{
  "hidden_size": 256,
  "n_experts": 48,
  "d_expert": 64,
  "normalize_top_k": true,
  "routed_scale": 1.0,
  "learning_rate": 0.004,
  "beta1": 0.95,
  "max_seq_len": 1024,
  "dataset": "wikipedia_en"
}
Below are experts of layer 3 (counted from 0) of a mixture-of-experts language model. Rows are named gate (a neuron's input weights, with its number), up (a neuron's input weights, with its number), down (a neuron's output weights, with its number) and show model dimensions 128-255. Each number is 200 + 30 x the weight over its row's rms, rounded and kept within 0 to 999.
Before each expert's rows: a language model's description of what the expert responds to; "raises" lists some tokens whose logits its average output raises strongly, later layers aside. This comes from a sample of Wikipedia text that the model never trained on.

# expert 46
Standalone space tokens in tables and coordinates before digits, en dashes, and raw bytes of Thai script and invisible characters.
raises: " latter", " same", "ably"
gate0,211,218,188,223,155,163,192,184,230,183,187,179,183,233,241,213,275,179,243,213,188,184,203,156,237,200,194,150,230,186,166,138,208,220,164,263,191,181,237,189,202,149,195,235,243,185,193,198,236,201,237,234,218,201,141,153,166,185,255,269,158,210,284,189,225,174,200,234,225,153,217,159,184,176,167,169,217,204,237,212,191,197,227,217,189,208,206,160,225,193,205,199,168,218,234,222,210,188,210,212,186,191,254,195,229,186,246,173,201,184,158,219,180,184,228,177,157,191,186,178,188,201,176,169,223,227,197,186
up0,229,215,158,208,202,265,220,158,187,181,225,201,270,192,201,202,197,208,228,195,207,186,191,176,206,199,165,190,168,228,163,239,232,209,226,192,161,227,214,207,181,231,216,205,218,203,200,244,231,192,203,210,235,237,253,223,238,194,215,182,154,226,193,237,223,209,179,232,203,218,199,280,147,244,237,222,210,192,171,224,226,155,252,210,212,216,213,187,209,166,227,259,211,276,222,122,200,252,206,212,170,225,195,222,192,220,205,242,217,200,245,234,193,193,205,188,215,217,189,204,192,227,142,205,184,255,215,195
down0,181,229,177,232,162,212,202,160,216,186,198,207,213,160,236,204,171,171,186,191,179,155,200,202,174,171,216,153,174,199,194,224,196,231,170,229,203,215,157,271,203,230,223,198,197,202,180,203,250,243,193,235,230,189,276,209,150,200,198,221,187,140,213,204,204,226,214,128,267,205,164,247,118,241,175,177,171,210,134,185,205,207,155,204,254,219,230,174,194,205,249,227,195,203,185,205,225,250,177,262,182,268,165,170,245,180,232,203,163,193,201,208,194,169,199,211,215,211,242,144,159,200,162,237,163,219,232,161

# expert 9
Single digits 2 to 5 inside longer numbers in tables and coordinates, such as the 3 in 92°13′ or stats.
raises: "th", "0", "-", "9", "–", "8"
gate0,175,182,260,200,190,203,205,206,135,164,193,204,130,184,152,185,190,193,165,150,192,156,184,207,226,214,235,208,229,151,159,274,147,207,168,209,193,196,209,246,181,145,265,244,176,164,187,116,253,180,205,251,165,167,192,208,210,227,189,212,178,265,180,240,156,168,264,192,156,184,243,249,230,207,193,205,178,195,232,209,197,162,200,232,213,183,289,147,252,150,213,168,200,164,149,202,240,176,202,202,207,224,178,177,229,168,143,218,205,221,193,229,166,215,201,184,177,211,180,234,232,210,214,207,239,226,196,176
up0,243,173,210,172,205,227,186,251,239,249,238,214,282,166,192,159,147,210,223,207,207,263,186,150,196,226,192,194,214,164,200,191,234,230,270,212,159,243,194,266,182,220,242,182,228,217,259,213,193,188,145,135,208,187,203,213,165,180,201,158,242,211,176,130,206,250,180,212,214,183,201,208,180,187,199,180,208,199,212,230,201,257,190,201,232,150,146,193,171,242,186,195,212,210,203,173,208,208,213,176,155,150,240,196,194,218,254,193,145,208,186,184,230,186,199,252,182,217,218,226,242,187,221,160,193,182,205,205
down0,145,207,186,270,209,202,186,222,127,155,220,196,166,221,159,228,232,187,271,192,157,203,207,221,231,269,176,167,220,134,194,205,139,222,205,161,202,200,185,224,137,205,236,176,198,240,199,190,229,167,161,217,212,203,159,165,178,210,247,144,213,225,219,205,166,184,221,225,146,225,202,171,189,171,193,207,235,251,200,197,174,182,206,214,192,217,189,230,211,149,163,186,185,210,177,136,212,177,165,136,214,188,175,198,158,180,228,206,226,183,200,209,143,196,178,200,216,244,128,233,203,198,211,202,225,240,174,121

# expert 43
Standalone space tokens, mostly in tables after a pipe or before a number, such as before years, counts and coordinates.
raises: "1", "”", "2", "urg", "ency", "3"
gate0,217,185,198,236,169,210,207,190,227,274,212,167,208,252,257,212,272,237,193,183,195,173,196,161,176,188,195,192,198,208,245,162,201,210,219,170,164,206,186,187,213,165,220,190,262,233,195,206,206,260,224,214,179,201,181,220,205,275,235,174,140,151,243,173,193,199,200,199,223,244,190,182,229,216,193,251,179,256,232,146,183,160,218,183,216,250,212,168,166,216,222,169,243,185,182,189,195,213,184,184,221,177,138,214,206,224,180,244,182,247,196,186,204,177,257,173,171,156,219,251,195,229,146,215,207,247,227,166
up0,151,194,223,186,231,183,170,212,223,178,217,219,253,155,161,242,170,172,187,226,190,213,193,258,205,146,216,207,192,225,197,223,207,233,189,207,205,171,188,241,227,235,184,237,186,176,220,188,227,156,178,171,245,209,180,181,222,180,189,185,237,202,183,206,221,190,162,218,177,167,207,149,141,212,178,198,188,191,230,257,204,230,198,224,175,149,174,215,232,210,199,259,156,212,202,270,210,211,193,212,167,212,227,207,194,168,232,207,242,112,184,216,186,184,115,222,202,287,218,158,194,165,243,243,196,219,183,206
down0,169,134,227,257,125,267,196,162,174,226,234,170,186,233,225,179,196,233,267,204,128,179,137,191,201,164,190,244,161,223,214,206,204,210,192,221,212,181,200,172,254,235,227,166,228,232,199,206,218,195,191,210,131,168,216,242,194,223,222,183,216,154,192,192,209,175,240,214,236,208,213,199,222,216,180,195,204,228,202,226,223,238,168,194,234,184,232,138,135,197,204,164,215,171,228,199,218,181,185,216,231,186,210,219,224,194,120,206,173,263,228,138,168,170,184,222,210,186,196,200,206,171,163,225,171,162,252,210

# expert 22
Full stops ending sentences or abbreviations, like St. and W., plus decimal points in numbers, ")." and heading == marks.
raises: "\n", " He", " In", " The", " However", " This"
gate0,165,168,213,203,212,207,200,248,207,179,206,185,222,202,200,191,162,209,222,242,253,191,215,206,194,211,202,171,196,187,168,200,180,143,166,241,152,218,236,263,195,135,206,157,191,243,203,226,267,177,221,249,240,199,196,188,223,175,245,223,128,251,177,208,207,214,211,168,197,140,236,219,199,230,225,207,245,248,176,214,209,163,164,174,199,200,243,241,239,180,222,183,237,219,225,253,218,213,211,209,221,208,256,200,189,186,223,232,198,212,158,230,209,188,193,202,209,166,222,233,133,146,241,234,212,233,209,185
up0,197,152,230,204,181,198,146,208,194,176,171,189,199,230,196,210,167,209,242,172,213,194,242,208,171,181,234,216,179,250,165,203,262,266,164,224,207,185,250,188,174,182,132,211,163,208,183,223,187,196,172,246,221,224,204,211,225,230,165,178,246,270,254,184,183,197,198,214,198,188,233,238,181,172,207,244,176,188,166,188,259,207,247,220,182,201,200,189,193,216,191,192,147,250,241,208,219,175,241,180,250,177,238,231,209,210,145,222,221,212,166,198,207,212,198,210,141,158,176,227,197,165,246,208,198,209,201,133
down0,219,190,125,131,217,227,190,203,204,173,197,149,191,213,186,244,136,197,211,213,200,261,173,233,110,249,215,209,235,207,154,225,192,218,172,184,213,168,143,191,176,236,185,233,205,221,168,197,192,240,161,214,168,200,213,221,253,208,128,175,135,208,215,215,204,168,177,209,214,207,199,191,162,165,179,221,200,159,187,222,223,221,131,182,198,189,155,127,195,153,207,196,215,175,206,200,182,203,232,202,166,218,229,226,228,237,163,184,235,235,188,184,205,221,168,190,250,193,204,186,231,205,205,243,220,242,252,151

# expert 44
First words of infobox or section labels like Personal, Final, History, plus quantifiers no, some, any, many and short word starts.
raises: ",", "-", ".", " and", " (", " in"
gate0,169,139,178,179,179,249,193,179,215,162,182,178,259,218,173,204,245,195,218,193,200,188,225,197,237,174,187,92,223,187,229,209,196,153,209,208,183,180,194,185,182,248,235,175,193,189,191,202,226,142,252,225,152,239,174,182,172,245,275,183,199,239,184,204,183,219,179,190,206,191,190,183,199,180,202,186,214,215,208,241,221,214,181,188,159,117,226,181,218,185,212,176,204,246,236,215,225,198,196,230,192,206,178,206,233,144,201,210,183,266,181,164,167,178,223,222,190,179,194,162,193,240,269,169,220,238,226,187
up0,189,184,190,198,187,180,229,207,186,194,200,219,178,212,220,202,195,205,252,176,224,205,163,244,152,216,170,179,192,163,218,185,182,207,237,189,156,167,188,168,206,235,136,197,193,162,248,118,144,202,242,214,236,158,225,166,250,183,155,157,169,188,175,220,215,227,209,187,218,163,200,153,213,243,244,143,174,190,171,158,158,244,226,242,164,191,205,150,143,246,226,176,229,219,167,149,208,166,217,206,166,160,211,180,205,200,170,232,201,222,216,209,208,221,201,172,192,233,179,192,198,200,177,211,216,218,206,194
down0,181,235,271,249,186,201,176,257,256,221,224,229,177,176,256,203,207,226,232,181,227,156,198,187,227,200,220,232,234,233,171,220,186,216,196,200,249,234,191,149,230,185,211,176,175,212,213,241,148,207,161,190,184,208,190,197,207,169,207,178,174,196,187,194,218,219,190,231,166,243,280,123,178,165,229,208,178,255,205,184,211,207,180,181,201,225,248,168,214,178,223,193,200,155,193,196,251,203,178,229,187,215,217,206,210,181,233,193,207,187,215,192,174,176,206,200,170,222,219,135,255,186,165,219,157,228,205,233

# expert 37
The digit 0 in numeric tables, ISBNs, decimals and years, such as 0.2 mm, 2010; also stray pieces like ', t, sh.
raises: "-", "=", ".", ",", " the", " of"
gate0,202,165,225,169,276,181,220,165,214,194,248,189,209,176,242,165,185,155,217,216,174,214,212,194,215,158,195,207,203,208,210,202,134,175,201,180,261,195,189,246,253,193,201,143,245,155,158,171,267,137,204,206,216,211,169,163,242,263,210,162,207,154,226,200,158,237,162,170,219,155,207,213,223,153,211,245,215,178,247,174,175,201,182,227,234,189,151,249,175,199,203,210,194,195,195,178,198,228,147,177,221,172,243,182,226,163,218,130,185,272,204,212,202,131,197,194,199,191,179,142,211,240,209,207,191,141,181,205
up0,194,155,140,177,221,182,193,188,173,195,209,182,184,170,202,209,172,166,189,252,148,227,156,196,245,179,191,207,197,224,203,214,118,210,220,237,295,231,207,281,224,233,167,151,240,198,166,193,279,133,240,237,197,178,169,168,222,270,203,232,205,211,166,206,215,210,187,193,177,203,160,236,225,159,204,226,219,173,213,212,196,216,162,190,159,155,190,192,223,175,234,164,192,190,195,189,182,203,191,197,243,157,227,205,190,169,177,156,194,215,160,218,222,184,163,174,181,184,208,166,179,216,183,264,169,160,206,205
down0,186,213,227,227,127,211,212,194,198,221,211,167,203,187,190,201,249,206,205,192,152,169,231,160,236,195,193,250,228,183,236,194,229,196,235,230,252,243,266,162,190,159,158,175,193,190,214,171,167,184,180,211,238,219,148,261,201,177,163,197,186,217,149,182,176,187,263,209,220,242,175,240,223,145,202,188,170,196,228,191,225,194,187,201,149,215,222,191,217,166,167,212,247,220,140,169,214,148,159,192,164,174,249,190,167,240,150,211,218,197,185,201,235,237,204,159,201,183,229,193,167,208,206,187,197,218,200,218

# expert 32
Later capitalized words of multiword names for events, institutions, teams, like Festival, League, Party, College, Congress.
raises: " of", ",", " (", " and", "-", "ing"
gate0,163,176,222,192,210,208,203,210,196,180,180,257,186,230,206,177,175,207,193,195,198,203,184,183,212,188,193,180,149,159,198,199,173,174,206,205,212,190,227,159,229,237,215,190,240,127,189,209,287,191,213,175,191,181,171,257,228,211,177,243,205,209,251,271,191,261,142,216,237,233,228,182,201,198,197,245,217,201,173,214,174,235,226,178,191,215,175,202,183,182,255,146,225,199,186,267,102,180,223,178,155,210,236,189,202,212,175,236,215,192,216,193,168,190,214,228,225,145,207,235,176,252,170,167,191,198,198,217
up0,196,189,176,207,224,143,196,183,176,239,167,197,174,193,224,202,172,186,255,209,203,212,214,167,152,216,148,212,228,212,215,166,186,202,230,236,148,198,138,188,229,204,207,131,183,205,230,212,215,178,157,117,169,155,234,272,190,159,241,193,228,172,222,191,178,245,172,202,180,194,218,190,225,218,201,206,222,203,256,198,166,210,124,208,154,183,190,116,204,204,216,226,184,230,195,177,174,246,198,178,184,249,202,252,210,188,172,181,187,208,226,212,164,217,177,196,265,173,152,225,198,208,184,219,247,214,163,232
down0,237,212,160,182,210,186,154,195,193,216,193,218,229,264,167,241,199,150,198,194,187,221,185,173,210,147,169,185,233,174,176,208,209,272,247,176,147,218,244,215,165,173,176,194,199,260,192,213,178,169,183,228,210,157,198,147,182,173,259,194,236,241,242,188,195,186,235,241,184,219,173,218,203,218,188,136,265,168,261,220,197,238,198,222,169,245,150,157,186,191,183,187,193,178,209,176,234,236,194,162,224,153,214,161,211,186,181,176,256,189,194,156,218,185,207,203,215,199,193,232,165,197,159,217,225,212,139,229

# expert 4
Sports words in athlete and league articles and stat tables, such as team, season, League, Cup, player, basketball, loan.
raises: " &", " |", " ", " ;", "\n", " on"
gate0,228,173,157,209,208,182,184,164,193,221,204,177,167,164,243,129,242,252,238,208,180,195,197,175,245,186,258,232,217,197,160,221,186,206,151,276,223,176,223,181,222,176,202,196,165,176,190,219,242,225,185,244,219,242,207,174,199,209,189,173,252,224,245,298,204,244,210,188,169,171,171,200,225,199,221,164,181,202,192,237,244,232,165,181,210,162,165,156,232,223,194,179,211,183,178,207,223,183,181,209,183,183,218,214,185,163,190,199,215,189,255,218,203,200,244,211,190,178,157,190,198,193,250,183,195,211,162,158
up0,242,159,218,217,155,169,149,204,233,198,221,196,182,145,182,208,178,157,148,219,203,190,224,180,221,192,210,198,220,127,200,154,186,229,234,195,208,218,194,226,197,182,191,160,200,162,137,213,242,240,157,149,202,154,174,147,202,215,234,238,179,198,185,218,205,218,160,219,234,191,208,224,170,187,201,223,264,185,182,283,211,210,218,192,194,172,210,199,244,241,115,178,122,203,192,191,234,178,165,177,175,182,152,185,161,194,221,214,184,153,184,219,196,247,231,183,220,207,206,160,246,212,229,219,140,171,207,180
down0,154,196,142,175,202,199,169,216,204,185,170,201,236,232,157,217,260,158,229,224,274,164,223,217,228,151,170,213,195,159,239,147,212,204,222,187,193,173,182,215,183,200,236,198,196,139,207,194,201,165,229,159,160,202,201,175,235,226,196,193,186,243,218,195,235,198,166,205,173,148,150,191,225,183,151,152,169,222,181,166,183,168,176,232,231,184,192,187,157,235,140,206,174,196,185,167,159,201,229,235,180,176,199,168,219,240,200,184,175,125,218,189,241,218,181,181,221,194,177,203,184,236,103,180,217,194,191,202

# expert 25
Pipe characters separating cells in wiki tables of sports and filmography data, and semicolons ending citation or infobox items.
raises: "\n", " ", " —", " none", " her", " about"
gate0,222,267,198,217,215,206,132,216,197,198,191,219,183,193,174,205,190,215,220,197,207,252,242,253,223,209,218,205,190,189,202,215,196,163,172,223,281,204,247,208,208,198,196,241,236,231,216,240,226,166,177,206,216,208,164,253,181,199,201,186,186,212,206,251,257,200,190,212,225,204,183,201,248,212,264,234,175,189,263,186,222,230,220,186,180,210,166,214,258,227,173,181,257,200,157,208,210,214,210,208,201,158,198,228,232,200,216,177,190,150,192,173,213,180,198,214,182,232,181,148,170,165,179,203,198,147,194,210
up0,206,203,204,159,201,212,219,200,178,245,233,193,181,238,235,207,194,205,148,189,186,202,209,155,183,139,195,193,194,220,195,176,206,219,214,177,203,144,131,177,166,216,241,180,196,199,214,187,176,185,259,139,199,186,195,172,193,207,216,191,206,218,188,104,162,174,172,168,187,206,192,227,211,184,195,195,236,165,140,182,206,219,167,221,215,262,200,203,130,191,236,167,141,175,230,175,171,207,204,178,218,227,225,202,217,201,119,257,212,252,170,195,239,190,147,202,218,206,222,252,256,247,153,211,182,233,184,191
down0,162,151,230,192,160,212,179,186,149,162,218,194,252,150,227,199,181,224,166,252,192,205,174,233,209,228,197,190,209,249,169,217,207,227,217,228,190,158,194,222,192,213,262,160,141,181,205,152,206,193,222,149,135,188,210,249,197,201,205,209,193,197,182,216,131,180,169,213,190,166,251,206,187,227,221,181,243,208,170,247,172,240,213,222,140,228,236,234,242,169,199,222,189,165,252,225,190,178,206,159,179,211,152,224,185,200,138,218,179,245,178,201,180,228,162,178,267,214,243,216,259,250,202,206,229,206,180,190

# expert 31
Ordinal and ranking words such as first, second, final, last, the "No." abbreviation, apostrophes after numbers, and month names.
raises: ".", "ir", "ise", " longer", "ah", "ct"
gate0,224,214,216,212,185,225,220,225,209,177,230,185,239,219,181,206,198,210,196,258,171,209,234,240,237,194,191,193,220,191,208,179,151,159,175,225,154,214,193,156,195,220,200,165,157,207,207,159,199,219,165,195,193,203,172,241,197,204,235,253,226,191,230,149,271,218,227,218,156,188,167,225,205,215,229,168,144,160,244,194,248,173,217,181,197,208,217,235,220,275,197,209,201,219,237,184,176,209,201,242,239,154,204,245,197,236,256,231,231,157,158,179,213,204,218,173,211,205,178,177,204,252,125,199,246,186,151,252
up0,197,169,179,221,157,190,130,204,217,158,195,179,257,236,223,195,215,200,226,142,183,187,229,268,223,208,259,220,177,190,207,196,194,187,220,188,170,195,249,246,214,194,185,191,189,166,275,207,248,222,188,216,208,251,208,173,309,209,130,189,211,208,212,183,226,212,109,211,169,214,177,177,195,153,170,157,249,221,180,217,191,158,221,178,238,201,187,206,187,183,202,174,196,235,216,191,207,175,180,260,177,199,174,157,190,172,240,216,228,223,218,234,274,189,207,234,204,194,140,182,135,165,210,202,195,200,152,151
down0,218,223,182,190,164,195,207,177,188,236,158,199,157,166,164,182,210,150,244,228,122,213,196,238,169,173,197,189,221,256,188,242,174,180,162,189,286,172,224,207,223,214,199,186,205,199,217,199,190,237,185,208,198,221,270,194,155,230,187,164,220,216,211,226,210,236,192,212,255,221,178,222,212,209,165,163,318,232,172,116,208,199,193,190,217,176,224,182,183,182,193,180,199,192,223,178,223,205,211,251,176,207,190,155,237,155,187,216,178,214,163,182,177,222,175,229,197,186,211,170,198,171,145,232,201,244,228,165

# expert 38
Prepositions linking nouns or verbs to what follows, mostly of, in, to, for, on, at, from.
raises: " the", " their", " a", " its", " this", " "
gate2,141,170,214,208,231,188,209,202,181,186,215,235,249,242,178,207,209,177,129,208,198,219,277,197,243,221,229,196,194,149,190,188,214,209,169,185,176,198,272,147,214,225,222,219,177,184,215,219,182,209,178,226,191,177,229,173,193,177,217,246,252,193,199,227,164,176,247,124,246,154,203,133,226,230,148,196,193,180,198,224,217,198,271,267,167,237,179,196,228,236,227,178,190,143,182,264,153,188,215,216,183,223,205,196,241,214,153,186,209,141,224,216,212,249,195,189,174,302,200,177,277,187,216,189,246,203,198,192
up2,161,197,198,215,251,190,227,196,197,213,210,198,259,218,172,209,150,173,149,156,214,204,238,193,231,218,205,200,206,148,202,190,242,204,168,210,169,217,261,152,218,224,198,155,196,189,242,197,196,190,237,195,220,197,192,166,212,198,205,244,243,232,199,200,144,153,245,150,244,129,211,129,232,184,161,218,159,194,194,211,219,212,255,218,162,198,208,207,211,202,227,171,188,154,162,244,158,219,206,217,200,239,170,201,244,238,128,181,224,142,201,230,172,237,214,176,198,290,230,204,238,208,224,231,225,190,198,215
down2,245,190,193,161,222,206,165,182,236,195,158,130,169,182,216,180,203,186,256,209,227,250,124,210,179,164,152,204,227,236,203,169,149,192,194,199,196,197,207,243,181,165,191,227,201,162,208,194,183,176,236,191,187,275,154,208,241,224,218,183,175,167,190,247,215,198,215,246,192,220,162,249,217,142,227,211,187,168,230,157,203,180,185,147,220,190,200,213,185,165,176,216,194,190,192,222,213,233,225,271,245,220,196,195,228,228,247,138,187,219,192,217,201,172,175,195,194,172,170,233,127,222,165,226,132,236,205,205

# expert 27
Pipe characters opening table rows at a line start, plus list bullets and separators such as ·, •, and dash list markers.
raises: " ", "-", "Ch", "|---|---|---|---|", " W"
gate0,206,223,104,187,208,174,231,207,236,166,197,215,203,205,212,200,173,207,255,206,230,204,207,181,200,255,258,246,199,165,184,198,194,153,198,205,163,195,148,240,153,170,249,206,224,195,172,222,204,202,194,169,220,193,167,261,213,183,182,211,204,234,213,213,213,188,225,192,162,236,191,235,188,182,132,199,208,202,263,206,200,197,205,320,168,186,231,209,215,208,156,197,219,222,166,226,162,219,231,186,125,174,219,227,141,202,213,183,223,183,160,166,145,189,206,229,239,175,211,244,205,188,275,183,203,177,176,204
up0,231,218,203,213,217,213,221,164,154,181,176,217,210,214,193,217,192,230,182,195,174,202,196,175,184,190,190,153,248,253,265,248,182,248,196,198,267,194,186,160,218,260,161,262,225,227,206,231,157,212,201,232,167,210,227,210,214,219,225,233,161,215,181,215,183,195,244,191,226,182,204,166,252,167,302,186,145,225,135,175,180,221,220,127,173,209,198,186,119,192,189,216,215,179,261,212,257,164,200,224,257,218,195,222,241,176,213,235,229,184,206,222,242,232,142,176,260,250,199,177,192,187,177,218,198,189,213,222
down0,179,239,238,210,215,198,121,221,214,244,257,196,237,187,201,170,215,224,218,199,241,197,167,163,224,210,218,144,195,200,222,238,264,172,206,262,192,241,200,249,191,219,168,183,146,188,243,241,198,227,215,186,114,253,277,215,180,164,217,236,199,255,188,180,167,243,220,228,191,247,185,161,163,201,205,202,182,202,179,146,227,164,188,216,211,247,161,145,214,195,190,223,198,162,191,200,89,173,186,227,228,151,227,204,217,204,180,215,186,222,140,203,148,201,182,199,192,204,174,168,210,207,177,136,209,163,234,203